{"n_experts": 160, "d_expert": 64, "d_shared_expert": 0, "activation": "gelu", "normalize_top_k": false, "balance_bias": false, "router_z_loss": 0.001, "init_std_router": 0.0067, "optimizer": "adamw", "lr": 0.00367, "beta2": 0.99, "train_tokens": 751100000}
Below are experts of layer 5 (counted from 0) of a mixture-of-experts language model. Rows are named router (the router's row for the expert), up (a neuron's input weights, with its number), down (a neuron's output weights, with its number) and show model dimensions 0-127. Each number is 128 + 24 x the weight over its row's rms, rounded and kept within 0 to 255. Numbers have three digits each.
Before each expert's rows: a language model's description of what the expert responds to; "comes before" lists some tokens at least twice as common just after its tokens as in all text. This comes from a sample of Wikipedia text that the model never trained on. Tokens count by the router's weight.

# expert 61
What it handles: Infobox field punctuation. Semicolons, line breaks and values in place and person infoboxes, such as "Location in the United States", UTC offsets, and "Civil parish: Yapham;".
comes before: "\n", "\n\n", "- Coordinates: ", "} (", "- • Total: ", ")"
router:118139145134153101131131105129116122168165171087099122162124148111092121134132146125134128132091143117095160099123133160127097124082131133160102120085113172124110067131128132134116146114185139100123123161138145146124181099140117132144098099090117123100132161127137116069129127076088151124096146157139130096128147128129129113138133162138135137069133142134153138128127170165168161103139
up2:136107128147121119139131099090130099156139155098100124174181148154134088167100151104111139161097143144135124102135170121127146153089155119172179126115142164133157119147128098137122137129150108147128135134122151158123157152073105101098149130155155132104127160135097180156140111114168127158103104137156127101162163089111119078134139157134144144099142153106119127111145125131131163086145
down2:110090099166099091121101143117105181121120113131183142137136129147166116125124152125152170151152124148132113135162130111097160155131115090107147146127173149122091126162142117109131144160118142119085157124109149110159133136096153160167145041133149115125118110141160119106123140143130134104147129091088120101150126121126108082136113134106147115128116133147110135073105129097100131091167
up3:146155100116124067139123142133092131149112164138129133115125139116132149103139149172126140151113136130111180164142125134139121151095098076117102148117090146083171101144113115118120134134140137117173151135160134122146120084152101108151111120159198145131147157134126183137121128128090116132126145103166117138108162123149104118098147127103144115104131146140114125125125188167174143071134
down3:160162137105115143168154076160119100147109083146134139138168192145138125142137120090178108151128127163147136099136120157126136146122155143180114125164131140150121106125111123144112140126121109128123112133141161117104134168101152119142132168156132175115136130150093164112118088136108095141108146101167105163141098102122158162145136110134147112099147147099128161144132103137102188167127
up4:131149154132128145111139093107130059104137147106097151140130171146132138161138150123138130144125146112144147127158112102118096127146174085146131136096110217134142117090134088138109109083090093130116140135126158136102107122099178158141115141128162103127123101132203163093124136100112154144103164135115106119137124126143125113140089172083111147121111127113112130118125123111131118117131
down4:112126136123094138149108104137129106129100112126113151142130144103130116089183108188131166125092145128127111162140142150091109107131154138151120128172107076157127120177091144122163129127130179127111105125068141133084103176141101132127164126149158143136142120118047131131124166135144135132131137135132128149130126154112132107123101128132155078153134159133139124106133064113103128118108
up5:131128121152139163167142135125160124123115149128131093168121135051125121104169144118121124159121135115118160157131178123137131125094115153136104123090152136132159141121154137106107155147146184143130130125114119125116170154173122082100086123151147113162091173097128114075102118126076151115129132173126100118132124097102163124152104104155136149129104158141162145151151167149124127144127
down5:141177142150146114093114126129132120117158129106155175119116131101124100149155133111084133117117060134134114127140128115163134093138121141141132142139077141122118094151119115085094130128128124131173117092118160153118146153104113149086158153122121085155108143137142103113119152153134165128139142112113131151190131105153104170078145134121110134131087079146117154096104172125145118133074
up6:121093145137133166142121088166080146115123140079110132088126136118159127147086139109097122128150119111145133112151177163123125129129143130128144134144127114126150144123109082155082105145140094105143128153180133137129150130073106116099085110127170085157104147096139086138127151089119158155162113139131117141165140093150120149122140146154089131069113128137125112146092129169136156119152
down6:103112109151109133121152103123118152092148128153105111115157155127127158136124133089087129124146118160087102100192124144101145140100116125133134133098122110118092136114135131161141128117111094176133130121135130152101083145113183169165167118117130151158126121111133153139178177117143097102120117146149159125082128108088131161148146141115155098127150131151111082139186130136098100135090
up7:067139089108168111127175143109136103113117136100165093124169129110165117124136154109137128091138120162095159096127116136177125112122098124119086135079153133145160136123137136121118155111158110098137110144136109112126130111097108098119164109124137119116112142091157123110136144091045123121127152092128128131151175099098167136144127134179136157116135155108104103144139105112145122108156
down7:094111116141086116126128116115105151129125143072122106091107084135114161071152146086148133097136138140109088140105136161168116128140110104130096168148194135133127136123098126122134126116160128164119139125149165116136123149141104126134175101099112152112121087107129119133117129087155132110141161128065124138069115154122140126129093103110166107119081109102130140132150152128177139124124
up8:076114121143169094125124159127118109081123099140148133115115168120103112089114122163097113133108139111133142086140139144094102152113168117202165124110143124133139140128105087135119142113152119112126143141157187119117126138183135148154099111095120142118129113138150137148162133117105139081136133170139140111155152120139120120154162100112143133176129121194152106139177119145158137111134
down8:128131123140112153158136097134106108125095144158166087127140109129122119086096110087130134159104078156108135099109113078154117095110150139091130116119108113101102139114154127157117118125115094105167097110102101054155143135113080105144136120159145139160121180139138134115173140179128122131155146135116133112129109132127112124129119170135143137122143181155113159169084144145152152147138
up9:094130144135154127111150151127079150130168125126087119133111121095146113112179126111126146138137130116135154117105111125112119107085103140134135142134127144111137100112109134150125120122103141101120096126130112156091181126108126081114128110089160116080146133105119101063164111124113163105111141173085125096107112166093137130136108092149098200094125116151132139128121169168133153158151
down9:131128124083111148175138111137161127169122111136180119107113131107139143160090128145102123138102159059143095093116143089122115141171099150138103136129103114090089123133150139128118080151187171126131128131095125133140091164134147130110121159122113157144143123138126142150140144141146120143139157147134103154113086136127110156100093112073158130142134064150144119117148131101128144166114
up10:126101121167129132119117124123094103123138146071106135135151097107148146099123150157101130112157129144153183151136129119146128146148128132127133136139129137109177140148122138118110125082134117122110141101151126114101104093105135126149144125126178115124115120137103156125091114105134116158155115134122062101124147027165115116126107185148102186116129116128080125104146125139137112083149
down10:121126129130110160168140122079110131129136100169136130133129156133158129145133125101136101120121160150138079167119174114157142167134146107172127086078120119121105119122125129142154143116097168124150175124097108124093146129123147129124131123146129152141138126130171127119136108177097122097154144175121167061120106127110108098110100139119134123138143073112143134106140121133119053175120
up11:125130110136157114122104114128119136115120122121098136107138131114131142115053180141116111149108183132092156133144123142137126130109138152143106116147099195120136149111123105138114173125157138086150098125133151126117099152106131116124083106148137170153157115133146147123136116121115096125031134100170106118102123121103145127144162156128068142172127146157108115154131100114147109119115
down11:163116176169147116117131137118092142127136144115132118130135134195114193153139174127147102147124145155131131144129106138150150131108104118110124132077131146122113090154135167158156121094138109126107174127133137150158137123097123160107124082128116147128106140138149110072098106091117128140117092168164169098142115117141125076093150148085163117126121153113132111144165157138122099131154
up12:132108112139135145133126161125118132116153149110115140124121160136120109119162160121096149189164141118110133176132105121133104141104129121157088151144121149084094098099132142133108150136139131130121079120111123171140182142130124097124115097091145178146143111154141149114105109129108126130123139151185130151129214100121130119116154118179107096093127134104135103136143098184131161107106
down12:187135121080147150155101131137135067099141086130127123174149126121173143138118127154143133088115167109123109140147163140104094122140128146127124106159151124141159113146122152114115148140103099116086170130108090118093116132116117132126139100108121102125112100112141135131184123103094183150128135089114126132121129111099111090084081140083124167148134116125135172135106101134097145121096